Weights of a small mixture-of-experts language model, trained from scratch on English Wikipedia: 80 experts in each of 10 layers, 3 picks a token.
Below are experts of layer 3 (counted from 0) of a mixture-of-experts language model. Rows are named router (the router's row for the expert), gate (a neuron's input weights, with its number), up (a neuron's input weights, with its number) and show model dimensions 0-255. Each number is 128 + 24 x the weight over its row's rms, rounded and kept within 0 to 255. Numbers have three digits each.
Before each expert's rows: a language model's description of what the expert responds to. This comes from a sample of Wikipedia text that the model never trained on.

# expert 33
It responds to: Pipe separators and cell-initial pieces in tables such as election results, plus am in first-person quotes like I am honored.
router:164091094131144092154160127115137142152098120104141101140135139157150090153160112145165118101110090139155090120152162113131099143087123147157116127166091147150113150150135131151139114145094122096134119141086141157160154143117152163161110132106134113098157096136142122104145110099110117165117155154089108112084153131096131123156121110163158156112103125095104107110083127150126148097146159159140147160142144126108093094118156138113094159165088092142092142123128088163167132165131125165097169158102111111113156138124158115161121102159106108090090138157131108157117164120092091107101139164144158140096146143096134126097103142082146145130158139154119145092120114171120138134144102147113124167123113097130106109142129161150149162111105121161138136110138139150090147168091118
gate2:128093081137160135134126104089158162107152140086130138131119131123090146123139167117122139176181088151131101107145130125148135091126118117144167132147118100127162112105157124088116071179116138107095130122120139115155124126118129135138178140115098120152138091116133149111123126103153104102134172114128166138121118126094103120110141133115159077089111114127147119089156117114139136125084141096170116107135156137121133078124147164132095152136121137115106101130099117109197113138149149155054137118111109123170132092130136107173125103144146093114162156177087108115127109151149098094114134076120112154200121112117150160132153127112102132161111113150137112116083120161130141142161131108122134103112095121110132142108121112091095093105140125125134125137119114138148169080154129
up2:137078111150115111161147110103115181109094118125101124110138125137110106128130119166131127136164123139170100103144137149141128117128152143117097085138096143130110125105132145084153100101134098116166107119125125119127067139132124078166152157109145171065090129158124099132113122099140142109139131160182098119113161115139148112127137112120135093143153164112143166116157107147126170162090167160111137129100130118125157104100144149125073110110174111144149153110147105095121127129097128094133089154145092117138095149169110184113139170118163182152142132150116120097102119148151117087120142119129089158131098114160138125105081135120143163116103147131125176110107102137094106129101125133134136197105102123134111109138124121128081126102156146153120125139145111106146158098126159

# expert 26
It responds to: Commas, often combined with quotes or brackets, that close a clause or list item before and, which or but, like mother, and Hourglass,.
router:143099085121166108179131122122129115142110155092131104126097133165185123121141115201120107079133083125134073096161135143127140117084168131154154152158098134129105140120128142145129130155117126127128090184105127151139145150101127132155120173095121148111165068116115111134170133096142146163130130125135120089097124157112147123145113129151174167127124097102126105117111132146152137080153145167172128139115141111106117124096124128143127154142108127127122162125142111152149126151128111183103130170123104092126144141140128115138150105152125117118109129176125114106136146136114115123066173140103132122127150146086145146114125151096123161106135108165098128110097084127096156127150104186140104167138097087126116099135138179148147131108118134155126135100111154169131135142099085
gate1:183136109108063150143160092139165127113146156129135116145126153130126136108133131114144097173138120153065136155132126146081130100110064127114174173119146163106098174120151131146129119134170136116160137150132135105153120158093102136154149130121156158155159082132166111100176135129160133165132110106152113132134171121096088133143145122116097153146111079114109139100141127135129142138146118184119074126117099147109146104119125151131150100129137146097131210153104110079121104157109150154117113140118117130149159142132089090136115131151145125143129134124101161163120107109085117136101108097158149093113095121117177173100118143119141086093138127118100159108162134101146122128138085150116120108157121128124128090144122113163136136132124143128140107089135156113124109106117135
up1:154092110144082103093129096127129129179144135097107159155086119164124138097164136084161142154159161098101110120146143162091101124131148153167140149123139159132139129083155144132148122148182114151116132089154092162114162129141094127151097089105127125102150107154103153121213157153119136141098143099148093098107128128143092128120123109149140102136139092150088111187077085125133083100142132136096111139114121140133161111137164099105124141148124121100087167146114126174127122136091099122144154121136118081155131105131131098119115121128124120126093147138146115091096128133116166131153134101097126170132110131147158120151148118134118139116128171092114142157126111132121128108140095128130096173087118181124122119107154135153107124113139126152150112114121130147138160078121151

# expert 22
It responds to: Final capital letters inside acronyms such as WSOF, ALCS, VfR, and copulas is, was, are right after a subject.
router:146103100118170115144147094114144125144090142129121076127149142178203098176154103133145089113123100174154116140165141114098117097103129123120171115129092132165138186123142091133150126132109127131137078132105135138143132167144159128199107097102127123125149097122120095093126099132138100156131149123088136146115137127116147132145126136161141145140092119086050138141115116124130120112126140160151138134119110123121076111096143143105112134173107093160098126120103098127137120152154107149094156140077135135146134108120200094132151077157141082112103109120133135151127141149105094135121146150140171124114114123113112141080105136103166149100151157141138132113121125149115112127152087120143129144138145121158127132145137128141121173123107141161134158117138152150111157177104131
gate3:161160105140152110159154136134166152136172177157153106095108161127154110128172121136097122135164134104070102118081127120147112144117120135125081141123123121107120179119151145122146148098090149150123159136111175104082117192136126129121118154143121076159119151109095122119116130129090125126116140090136105097109111112098115121154119107102102172135134115119074124098160140124095141120183136193156152127118149054122125115167138129131159139152117099156151108149125141089120145173081123129164101130112117157088158138158134113121156146116142152137128107099119158149135153118126102114132100114165119145098147094130147122125102166146108087139079138152110140129133126184121125141127132128135162144130148131128134097133130104179133135127092129116153117169123160140134144118107096
up3:129161082132132142138137166124137134149086116121143166092085135122093105102124106106127097107139129097131128134092144157149111105105133128130132144088147110117164154143159106136135134123142184124115151137154165119121129143133189119160158081127100110139132109147135164107109164106104128089150160110119112105136112107119194136133142119171099164145092091113099144099104158096143094089131137135099165125126124115156087158113086114117191121151129125112114134091135106100121146115158095145120106152114110165087182091105127118153163117134140177143111090138118118135169117138121164102181124077145130098131140154140148120081177104098108076152135127130159124162130120097090146136115137160145113125076139131116113125119103142117144098141145139134153142109121127126152134130100109

# expert 23
It responds to: Mostly none clear; blank spaces, en dashes in year ranges, table pipes, degree/minute signs, and the word Barn in place names.
router:162087094134142096157155136131136148158099125098139098139135143161143090160157102140159115112115088139160088114155156117133106143089128151148125127157093154150122152150130125153141127148095125099135118131085135157161155145111158157164109140103135116092158095131140111101144115103104115160113158154096107119084142131098134117160121112166153159123093132089107103111086122147132146096150160162139151162141136121101090099125149140114104157164096094140092139122127084164169128164129129160095166156108113119108147145121155118162119101159112116090089138157133110151110157122091089111086136162142157143094151152090126126103093141082142148130161137158123145088121115164128138134138101146119130168124106092126112109151138162152145171110111125166128142111141143149096151168095114
gate4:118148096162097150132089172131077128174172147179121090121170124149143155135162122153147118152169109117080123146130083124086111102139100134108150122132095131105130108115119133135123148133128083120169139134123162159113113122095110140129133149117102136143127122132135100137128105155148153159155136123147108103132088130097112118151131113138144106142104092105125097121090136137092125149107126153136093089173147129113115092116148137128167107135107145083093071105114184099106117130145086104127100138116136152119109118105127136163118184110108127134128089177156145142121098094117141110110173156152150132110133167073148095125181120124145168135130139124062089147155135115108144077117114133121115153113118113152118130164087101107149169133136121168131132144109121158133114152125113
up4:097118159112063113118092099149163114117129089117164123098124166163174109122148135182159129119153134100113126153092142112091090109102138114110192136121157140101167147138151147107121121126131135112133131131105116124125117127107122136108125136130100161184089125115106157135117163162113143137126144162108154133113118096130096148112149098137159126103122124104111164122110166155123082118164166085107114105125111172145119116146107132091126090117147139127090138160092146140138116092132123104117135117112173121131125118164089076160112125125149109128139121156118131081139142177129150066120130117125143121137119091080150181087142084134147096151099154130127120119133133151126132119137131140144139137152138153133162069087170126120133132154146167197116126105126142111106141104157128

# expert 7
It responds to: Short inner word pieces, often vowel plus consonant, inside rare or split words, such as crag, krill, abnormal, intruded.
router:167094116128129125167161159140114138150093138106146108140157113157164040133175091139138133132107120139174104131163163150125137133109128161129138092126119108153128133119148122151112106127116129130107141158109144143137130132126186148152104149111143107066142095132136143099156099102125110141119175164055098074113155140086098145120138153179122159099089120102121090130095104134128144082176153159137142135113123103094102144137163133130125148132106091116117148114093113146172153145184140129078164161112124121116127131107148126189109121136137151106077124131148130143122163131096104080137167150138142144117134169112137126107138147108118128139140168129130144117113131143098107120124129148086150142150137131138095134137113145154115146125131155177122138117115152139087122142118139
gate2:152133116105148141120127139148164164113129146085140166138105140146157117120175124122123173137092109101106150122118134185141140078098071127142143151129146116152151136104149140118132127116119078132103115121098137163140120138108154088135109114114138166088130126103141164097144092112136159124166134139100138146170125121106128135128175087139113110119117145127132082125101102129141133120105154109104128114151123135113120122122117116121083140182124095076127150102134117114134147074146095159135126142105134115130131123093193131086134140139154148172096158117131108145141125140107124147135123116133126144136099155092127163166131142122142089119133106083106107102115111137092131114135071100109136160134138157161105101079180150188161086125141101141136108116136142091183178118120174
up2:148100156118071119126113149121083083114062114152143178141120120113123112110143126117129132140104112112154123161063142111158146104134072132161145173137135112090084110137085080145113132109142090113115125109132131120108125119147119150110156117086125156140169110109123082124160134093096157101118170186120142129102117168161141152116100146088146166127087143131074135129137130107132110125156089115091102128130106136122156105151161140145138099136131092145115117115105109152122120139119159081130150102159170131098148083141134131101154123134138106127167149181087145147134110121105121124113147161112157096108161135107134131108123149179136178107161105131154163110155125171120129112147131138133142112136151114141118108171136118105084136117127143119136118158108121131168131133162149

# expert 9
It responds to: Place and institution names completing multiword names, especially after United, New or of, such as States, York, City, University, London, California.
router:147102112153163086147143146097108165163129135116115099172148145138155097122149106153130123111090129164153104120140122091141137181086111132128177114145100171168084181133147126173174149168092136114138088105105132125138131161104143138153102168118163082101129065125168157098117098100125130150108145131125094142129109120122149121115139122126154152100119099114092096128121127155121168105113138144147128139145105142136095077072159120119102185173125129163117096124150114128147114148124155155118147149124104099096106147137170108143151100147148113102109126147120119148131162109110105126098148179111145129106127152116111108106113125105138141147168134119114119101094139154128141104146110135147140144122122120140118120158158148138100140103133116129123155113124193128110155163089076
gate1:158109119082138131142146120141133147112137129146091147124139120152125134112150121079112123126083152125097114157177144101167139188090168107119127126171134142119133148149169102147164131127110129154122087127122076105117173110159118135157096144132111124114108129172133168154099114115178128106157139151140180123170127139188119104134164149115152117132059123119144074129111149108116094116100121162118132099126108132091134103133117156137142165120102115130129150120128126136094125112137084102085121144088123137096115107143132109147091119120145122140105135143138134135118079130126159119119115079090150077118087165131127133111111073141120080117108161111124095148144092171103162097130148112109149180134122136098129121095130141138103138133129115114104099160113137128137090153165096
up1:167113119111118120158128104107136184166156149091141088116146121115100148111141139143130121179152102097104124150163142093137132130146104127174106127157135150109143159137135132165103093141164109132091118186121177117099118154155110129105143139146132157131146152130149108151109070148140125140101160100165127146151066147125116106097172127130116103143109133152149122106118101127138128130106141127089148104145103128136151165133138148148125105120152087140189128160140100127110132090121136122091107118057123136149144148126142108139159135149130130154159161128164109116144086116173120131102120113106172142135180156100094137157141126131105125179138138151094116166114114123156112088111123155118095134131113126109106152174131143116122162089132108089099131139088119140187146114095108

# expert 5
It responds to: Century digits like 19, 20, 18 starting years, plus nouns and word-initial pieces in lists, taxonomy and infobox text, such as sample, protein, Jer.
router:167091096136150098153158131131147139158096121100136096141136138157141093152160101144161114118116091138161091117150153120131107143090130155146123129161093157152116153147131124160148128140094122097136113134087136158155155146116160166164106140102127110093154093129146102101152115102103117157108156158097107115088146138095136131157119111161155158128098125090105108115088120150126144099148162157138153159134134113100086100120151138118097155160092101137087135127129088164166127165127133160095163159105107114108146146126152118165121103160111119091091142156131107150105158126086086105093134169151165143090150149090136131103092143084148144130156136154122141093113114167129134137139100137125129169126109094133105112143137160155141163113112127171127136110138142151095151172096113
gate1:141176162132125111133127114118123138166137135141129120133130161114135111139132108102130128144141110077127109126164157139137101120158104147109153130172173126145133165091147078125139136084129156134158156122152106179183139118117142144141112090088097146120136121088120141119135119124153120156106153137114181157098141139147153136150128113107169132109116127133123155145135115080155124144136136098114118127113147146096139128155170155135125148166149098105143189164163120166122148096176129132110077129173132117134093124105109136136174147100149105132113139105108122161103116123086088155134087141143092076149095121134106145131164134080123140150134112136103163106111171134108170164132134102112167157164142139140125129112082098074106155085113130099122124122143121153115156162168108
up1:127142107101135157122104130124115146141150126129124143139086097139178104095129116112112128179155183140116157160148130103161094130178141160128115097150107114113114131147135142141154170103135118141098131123132094109096134119147151086136115160129125133126124164096104115122128110111078093166130127148131156150071153161119128156123147107102118172129132135114132110106134113146117110099137136132131096128116119136155119176140131138142136084122095098160150094139091116122163156137087087157108063147128118134147136107067122140128080163179096128114126132156174138156131170098101100169138116108169139121110120090186135126137116146157145090116097124096140166113132103123138100147113120136132125096119161135109138074149162114145142136130169116143142159152126086124137144080125078

# expert 24
It responds to: Single capital or lowercase letters opening a word split into pieces, often names, such as the k in Škoda, G-eppert, b-elfry.
router:145098106110182120128160113109139163166085118119129130127119105200142092188192126160172082118132105130160086141155165104112109108113168134155101154128132156132129149140125133139149125104102117103116103151105140126170129151113168149144122098148137078119118138113162110085164077139111118125136152119121117130098182116081098118134126130169127169122114135112055146123116089142133131125146133137173162141156096116103102105117148163108131142165136098140086114144119108168129139151144137140098168152107110128100156106093135121188132106161135129107079138123136106129130123130115089144132122142113126140129118141119139132100120141120127138089140150160126156121164129140144124144132131151115142136133117109135116119131158160143172180098138099150139144137160159162104146168108151
gate0:117137064107140137155119132135098097098119159120135183118159129134134098153204136126130097155153180114141115114113094084131100152120110125159124103097115132142151101157156112101123108130138140135127098178129125138179131176145146103131135114091200115130140124132146134137112091138155136134125176108159125119108169095097129145110165119146144089109115122106109152129160090127143137076148116144157101111135106087134136153157134129165141151139113114126162104155131153090152129127139107132125126103202152154147149106100119106116059135122131152125121119153126104146158115167124162118128091111140132125125138096157145150120097124104181135166119114139139130152120103158125124119121098124125121157133129164146082108169108131107122100112155130128111130103133107155066099098135101
up0:104108125191205072116113164108146120096123133182127129125164146129145150133111122130125102104171137113119132148091096165133150133155135129135125143109118108110085100102115101083150124117120114105142099137171094147150127098141157120147085133111136149102107127132167168115165144108137127138128132137125083107129169132128099094077118122123138091161132128130132141159110078144162100097078139096150122133134154094109128118127140104122111103128133173112169127125147145123115116113125155100162125107134115107151102120159106119165153158089135115129127137124109135117098130135128111129061105085106123174117138132112097081139133126130110166140137107127142136130160137138104132140125124076154092173101114139176120167139118158147157128077145175171137136138124129128145071153115097

# expert 35
It responds to: Early fragments of longer Latinate words, usually after a prefix or at word start: trans-pl-ant, dis-gr-ace, comp, tr, rec.
router:148137123140144099136176136122108167179124117086163118104154151170110059153173140166131116123128124114145109120167131112121147137118135166176113122151099125174113148094139146148112088119110120112115116160115150122137157109104168181138088119139159108088140125142151115105132111087105154150106191139086124087111131115126126147129092151172130167134123114108103097144117124137152134096150161146145168179136137092127109125114126130093118157150116122123097134107081094170156134161153150156107147175092106136092143141110115137181123104175120124080101110142140122135133132095120100109124110145110139121078131151102132132113111159103120128128140121156145142120122149151093140134106131132123133126130107087122135125183169167160111140114121151117129114118111129107084160160098155
gate1:122135107167137114135200170127150132142124168110131122137154128111116143136133085133141099141169138137123158090112104137107121098116139159158118060117140112145131133105148105131096147153170101144184122147179096145132134121148129168120133152142123115116112114143147148145122142146149151161113111147129139115083124131104089071148115143167131112111122120113117153136174128129131125134125115073108113107133183168114107129164110084130100129102091147136124128163158126119139116137113078137124126088126163112094101121074137137167146147103124132111132160143120108127152078153113120133108137121125158119114130155142131076175134140115138063112098109120132098161131122131109123147104150107116142142147157076115136155128171127082106147147074167103129152089148093153070117134121123
up1:126150122130130114108140108114142155139118123155112114154194138121137129124092114116124158147111125173141159121118132146146102089101136107138184129138092122118111104127128135079167144091157113147156138139113119128161151115151139130147152123153130130120120159138160107099144103146103087117121135121113130120143136129121074115116188125144154158124198118129148143100099098099150116106176132190095135090155186091126113123164098102128120148108156131151132142138129095139100147097109134123083130105069123180119136165117200138141102162125156099130152105111147114159096108155132140141130140096135128089162106095085119089100097129101139083096129135078154104167108130119155120118105122125143138142137167123136140141143153109142154135169147094116106142169162119118118128133148117

# expert 44
It responds to: Symbols after digits in coordinates and measurements, such as ″E, °W, ′N, km, cm and %, often in infoboxes.
router:161091088133149098158157125124138149158096127099142093153131143153148092157160108148164118117122095136159087111148160113132103146095124149143131127165098154159121149148135130164145128149093123097131118131082131159157150148112158161160099132108134121091160093123139119105148115101111115168116161156099112114085147127095127124160125112166156158122091130092106108106097122142136142096147156152142154171130138124108086105118151139111102156155097097129082140125133087162169126164126137168098174159114112125121144143125143110157124098157103111089090145158139104146113165130092091111091130154151164136093154145088134125101095153082144157132156142148123145089108116161128130136146102136112134155132106099132117109145133167151142176110107125162132136107137144150096147167091120
gate0:130133107112132161148132164103125108079138138183142106134081158138164180151118153142117085128138072133109102124123102113140145153132100144161105097138110169142118122144186137168134144162132129140106126135137152110175137104089159108138136097105150118084097101112131138148123144111113143113151104146074180134154118152096098149118099161143125113126139147119174120144142115118140128130142133174077176128114128140091124188106169179131113139167136127150103166135142103153136147112125095130092072117131121101149128127129134113136133137168139113155141141149137100125179156155093173082124124146125152126162133124149132136108148162141099143131172139125081148109155131137147122154139100097135154142147126138123097115111117138117099131152143134123128181137114170091110136088133166
up0:146093066109156142128125093146119129146128116102108092180144129173127141074126153059107137124135117160098113129129163100150131141128136147101170120150170158121081104162144098088173131128116142106082168142138133134122145138099084129134157167146129107142119138150134189177096141162094134117130081154088127167141105115095128108156078166147162151084128134098113172109172137118130130128082135132143121138109137110164170055119131152124125139125106140146125093150145108092106115137117142117102151145129126124116145126144137121178124115164110114155161138172127165154119124119104124111115118119148130128144112150135112169116134113138100092130077148098115126159165105157152120099132092120124109139136129158122115118118093148146138110137139138115127126128138114103153087148119140

# expert 0
It responds to: Capitalised abbreviations and acronym pieces, often in parentheses or table cells, such as US, UK, MPC, IDEA, CDT.
router:140101101173164065148162122123123154171094155120126100118131193182168097151164140167158105103123107161154117103139146116106132118103121127161118100166112152161117150140161122161177120151113110118140118100102107131154131127131155158142099122125121129103132114142166101116125087107094107138132155140135111128091112130101135134152169126133163145121102121096098113113096113173125145113162130139162167153158124127110105127108143112125081176141123100149110112132125097186153108171138125150114155152101119080127155143131188116142129096151104118108102123126130095142119158117099100092108133150141149138104161145111137129085076126104168137136149134163127134109145131156139114139132090166132153164141117107138127120138131136161128173092124143163106135122177126142122159172100121
gate3:109130132192152087131158146069125140127097136139035126108142167108110057126130178134155146146100130132164140142127104135145088139118158132146106112088094147108138143123123164093162084101153145128121167096097112058139124121138106148124137116141120126128118124100123125175108133091117151143154155125105100145125174110147130117099134171139116124161109130092149090106088115149100115152133124116133136124132120103117152106145130126134097118144137155154098100103122138177127073163141088143113084094117078168099104137116138146144125123138129165095151157144138141137167124125098109115120162129145136132088090150087147173124141119128166123184141139106137120111152118130152149144118125116127165148130111128144100151126150153124140113127142119131095091121127099145151131106126150
up3:159117117091107132153105119073105145166143128140101090139122166118130121102096144130163132125132155145131086155153155142066111194120139145113095159094074125157152116149133127155127130144147128165112083106121070092116102055156154161140109134170103113134104120150112156142125129129112142127133148118137145151114147127114129164099118129100100098142169090117154113101161080186100116128142095138085135129125107158147137134088127112170115158132148116142136120133112135167132102120145126163120122089121080180107134125151135115160160135124158102112123116124151125095140116151087126118128129097137129147142158116122111113111100140113105124150102136156146098135134132133159143101125141120146139198114131144113139131105071111180136097096144148103134124124140080152147117155125094

# expert 43
It responds to: Articles the, a, The after prepositions or at sentence start, and ordinal suffix th after numbers, as in 19th edition, 16th century.
router:139111100110143115143143143121135172122132146106162090114129117145119077141125064121174097140144119113135119152178151118114105123087128127171159099175105138129100146145097122154171136149079098108144124142104127157126139144128128176156108100123137124070134138120123149128160121119108140161114136165122089103103174123092141115140150121133142131114114129107131111127120106119140118116194138145140131126115120147131089152117125161108142116193113129142093104156133112131153113143144155132112148143133130097096179165138129124135139122155104108097102135112143084148116150109105097080118160133158137100105152166097128113076130114106150155140160130161142157125144102141138133112183135151090167156110105099118093132151133159178159187081151115147140122131137157169113114138081111
gate0:148115123095151085167119147138120068130167096173135070126143128118096142143109128153151101165135134099113136150128152171099128174139106163096124137157110137153107150124167121130130086153118107120122130130140126165127137149076139160107142123118126139169141135119149185151123150127091076174117078125112112115123125143131116175086141118117116147125148141109114138115127155105179128110132131120108145102133132062123131157133109123170141171138094124128093162107112140085129114130079115141124139110134089144079116105099086142120101091158143149128097127152142122100086126148159155125124078134113112093148107075119123112130126143107078142117134157124123145151100148144105163130099137135100108124153173120111121109137158137096125166121079125095112144128111156176156118144133137
up0:164141106118125165134140136168089132167145096142147124120120123111147134121127084141118136180142078123141117111144144171102106136161113147120108122108124140145151116097063159095126110120123123108135101108139192163112140169110150167093133112130126139153129104097149133151151143119057097143129124137153087118128161115072168173123099131126174173109174146147178130123113129094137110126135103108076147138131113127120123123126137136178143167153145121072148141121124125149100130125088083143133173131116127151098102102109146153068155153123131112138110129158164125133154143136150147114104102156154099119153106123090097090108104119153143158140108168091115153119096134143118146127122123100156134128134152102162093140150116110129108121170113141151152096084129131130129121141127161

# expert 42
It responds to: Pipes and line breaks ending wiki table rows, especially election and sports tables, plus "del" in Spanish place names.
router:163092094135145099159157133128138141157098126095137097142135144157146091156159107141167111113115096138156089111153158114134104143085127149151121124157093155151120152150135124163143126149093127097136113133085133160161157143115159157164107140106130116097161089133141116103144109100100119161117160153097111116089145132096132127155118111160157158124097126085107103110089123144130145092150160159140152158133142119103089097124150140111101156162090098135086138127124089160166131161127131160095167156105108114112147140122154117164121096163113117088095143157125107149112160126091090105092135164145159144091149151088136128099094137085146151132162139156123144097112114163124137133140097144120129165126107097131111114148136160154148171115112124170127142107143144148091146172096119
gate0:140154164125133114153097152137114151140109091112113158164130169075153127107072157162130117131115126164158094133160116134111152172121132147151119127079110182120124141076097151157132102173142142115141115111131174126170147094121154152082129122113115139144142154144134092152137119121111118163116104120149099139118127119076141118131121167117169120135119121144113116116139133135164134120158092084105139140161125151111140126163103162110138125123089161157126152145119090143136114113125134182160141167088112108125138147164134147131163149100155140082159144093106150145156118061131080155148154125122126142105162152143111118164091130120153100143106098147086157116127121098130122157107142101121105152144133101140161176087139142123135113125123153129130120092165150154094122125145179
up0:141125102144138135146169124126134126117135142121132149149151107143057141157132127089106167094114171160127111097113135104184134086131151129140165188153124176116131125111122108128141183105134113112141097142096125142131123111143127107150099146128109082145171138170143190111120149096129170130133148136097120102159093185150149129135124094098115126154114195153162155128181102183141120110100173107169153128114113125150127090134084104135119158109138165132120130125145135116088135139086177147115140123110147129125096132073123180093111128161089124143146122124137135172160110153080140117139114109119122153119105092135111133132138130106117116124088116104128124138091134164100152104135122142176115106134129151140138148125130151126138132162122124132154130150133120169156145120099124

# expert 18
It responds to: Pipe characters separating cells in wiki tables, plus semicolons, colons and bullets in infobox lists and results rows.
router:134105092143123094143134122084122117116136098084141110123134112133118134136138102117137138097114091135128122102137133115152138179097143140157111112144116133127140126160158127179130134103112131098135125116098132172148175142133109137165137147126146132108171112100145126120121108109115124177126130171146133075084167163114154103153133153131182163128098134066075076120104144170154132095127151154160139142104163124089112127078167142115092122131103111147115142147092112173165129153143130176070145163137144117139120132075133104144132109123098136122093155129111126123109147151114086133104116136156174123074139132121106122129112156087172147106128133159099134096131106198127122117131099135126125133158110104093085098135135149120124167118122135159111144137133133144108122145083108
gate2:152120125077150150104153126102140140112155092166150146112119149151102140134115139134083128115160120185147126097109126125129145136129186082117140125150091134110111130111133079121166146089152132134099094116137117103121116134086108154151098138124101164137107128122142118107086165104142105173116167168120128084150121119125149105136108111168154127089142126126094115120127108140157140175176150149142159092088141095130154109147093130115135144116092175121121134125158102103163158137099121157162121148126136150123098135128124140134145098159165147131146093115077131097150128158150120148113129078084139144130127089140109090128106145102126167108128153074106136137156125166105154101123162163119177114088175092129128111132127119144168081153134101104112138127150108111154148134144143
up2:151116134095174109120144126141141116129113133151151124108126182101147132101121134158127184127085093135148167100108122155121146136100124143089137129143168143141112095081126160137157135113097108142140165058114133124115134125085108133143116161139128148092105105167106126101117180146138132099124073069126132086134153146090112117157117143154126122133149145120099130156096077072163117127151151080091144092169150134137106131125109137145164114110109107101098134121148124132120095155103156134112181170105136137131113132116085115113141139091128177133109153098150148167140123150127124137086145129064169160120170150156120104131122143134141120100134147107137118121129100108142120170109145146164127135110138129099143095158142134112171124172140099116126112156143135090127114111134108

# expert 54
It responds to: Short mid-word pieces like al, ar, el, il, ol, ur inside names and words, such as ital-ics, Guj-ar-ati, G-ar-cia.
router:159092115151173110134140148127119124106155159122132101165131149170102107150148145162153113113114098114144098089147143139115117146097133119125123150156103145152084148135134112155122127103119121075140132155091121142159129128139175137151142165123112166097154093131118137119154112117108108145139166192088127099123124129090102114118077111159146175134105130105118104116096117173141111103168121130169128139141126120093122135117146146099108125120081101103114127133153085151150132144160125130107186138121102098114130156085151147145134127146129129094097112106113118158077155117120115094108116168110144157110156114082106136070108152109139136108190173141118160107069094164102126117168151165116103153131143098112104142105145163127137150138130137132138141144124124168108122141087132
gate0:105080118128150101142139170116141135103140123151122112125138103131114147119131096172101122117116126172091169121144125137119170096116118091151155125132133153142143131101126112102170113091083136159113156169112122160150160140172123117141103097182107110138132116122127129117119126132135069130132117148166141152180142128115091133167144094150151119126112147127137121133100103097114100132150099111110122175148129120118140124139134102141131159083095110092140097078100163163082132079140111170118134138110097131148122124109159143179139141113100133127123069108163088109139143100122121106121120091150159099152140110133142150138120129105130190104175131082125139147141135180129140162121147126126111156156142154108170130128162146098136107150126199152180131093122151137108135127126104
up0:128101162186186121183127118140134099125098121110145140126176144145108184143120179132177117146120140108137152124154127119135146122096157129135108137140133094140135128168157143125114102066134112096126132142140138183089118109157137113092135106170132130096115146131114126143114118104151112147147111118141109142096126147111067159089132145109120193115135123114129115120121144157129076113131123109174127122129117145136158133117115150128108110096153113150147098147150139139132112142100115121146160129148100182124145135154100118102108131076133119137110130106125117137132089108113137094123165158128133085117211106100144115085116129117110131144152152152122136075143143120156138155113163136102145111157161128112128139132119118187099156152111118128194183149108140133166134112156150

# expert 1
It responds to: Colons, pipes, commas and dashes separating fields in infoboxes, tables, stat lists and citations, as in Batted: Right, Position: Forward.
router:146119095132139072176142161116162145135104133115154120123149114153137122162135123149160135075101052130152104125150150115131144154062150126138132149152102109136089173137147143136125093128114142144137148143094133161116143157153131137169112120133141144106179104109124114127150127122141136151128138137143149117075159159129162141143163122127171143121089117092108111135095154150139096100110155154161113157141157109111097147096135134127117128120113130139127139174146123144148095161177124188085155141121145096128120143134136131135124107138106139101107141122098111137128147156118092098126108165111192137105125168124113134126113135096119156140167109126140136093110112148142141143190105159180106148155089092086102078149134147134131169144110126151173139114121151140114140156111089
gate1:136121132138150107149161147124186128158106128104140141112119129139160142149165144135148165124152124105092140133119159169167103128171103136142107115128145157052127117137153127131110146152143143144141119106091133134141119113107152121163121139170174154172144179122105095146141137116131138127139179129151118160157133154150167127128121095141133144114088080141187078157099123131164154125132130109162122164185108160119138180108108122102113094093120171172132133166114165131143080134147125119139146123119118083156149114129118122132114134145139092113122180132110144125143097131120160096113153124111130122134107140150204143134165116135139102108156133148124114135102137171130145104153103135102135099134126147126114140157116137096121136075112167179115122096120170135123167101145131
up1:144120150119072130130141129122148126107155121135129111119102135097137105155120097131190107149165134137132159140110164157130121153122105111118074092176105155085116139154144130114102149142127111149132136109118114113131129140134135107117121136147127201125121148125121142133178197095117114152164156128177140152147145153118157143131165107140145085084125092104137144130099106106147132104138151138099161128129185141104127166114142140114100123111127128135147153128121109146138114113128110180130106151141111115114167116139103124127112089131103142123160172183083118117097134187160137149157131157127081165120112170127137105132134127117093123098128144145117181134088131147143111083138156138117120094177149103139168130130131139070160160090115111152101154144091126146109146144104099

# expert 6
It responds to: Mainly years split as 20/19 after month-day commas in tables; also the word "route" after "en", plus due, car, bomb.
router:163090094135146092159157131131136146155097130100139093138132140160151096154166103144166118116120090140160092114150158117137107144087129152148125124157095151154120153148134126160145129151094128101131116136088134161164146148113163161165106136106135117098159092132144107103149119105098113158114159156104108117085143126096132118157124111160153160123099130088106104108082123147131142091150162159138152165129137123103091097122145135115104156162092099135084137132123087163170132161127131161095164153109109117109147142123156114160125100163109120090089134156131103148105158126090091103093134165145157141095153146089135126099097142088150153132163136152126146091116115164126133136145100140116131167126107087130111108148139166153144168115108125165128137112141141147095146170094120
gate2:140104156132116133149134120129150117139121151120173139096128108117098096129155110147163095125127123136112162119090132159140162118076123148101138077086171121089149153183149157124140112127108102113119140149141120147075148125156129153148113106160133163119128136126104116121161107131151150103134137117133147082126152138131142130118149104137162152109165111129144150121124176170097155067147134125154091164162138130132133126124146122128097096125152162092117140140132137140125117116070131114124152146137112127173142156153068113132131152116181073101114065135117161149109125184132126156156132129145117121123107147130198116122126129115101148127131108131152113121111101158116134138135149108083117130131175085174142115154138124104135139104105175172114099106087149115151149147074109
up2:167140120107138091147135146121104153124133097136129104108120109172122113138154121119141179149134169086109065120134131134133150083144121144128084127144131114163117130127137169099149144091113137185146072178163121146137129102153165102155111141121135100112093123138117137075119186086147137128145123125114163162148122132103133157143138114139138076138151105128115096132181133104151110115154146137108161121130139123117122102141125173138124138170119102159133120140113183130179098126139129073131166131123134148086137116131174090118130091106143152103121106137101143109139117126137111162107147116080126104141138077127107135169091109129170155090130144104121135133139123138111121101079165096121117113150106092148170159151133121141092104138152122109126134151133148089129144150125183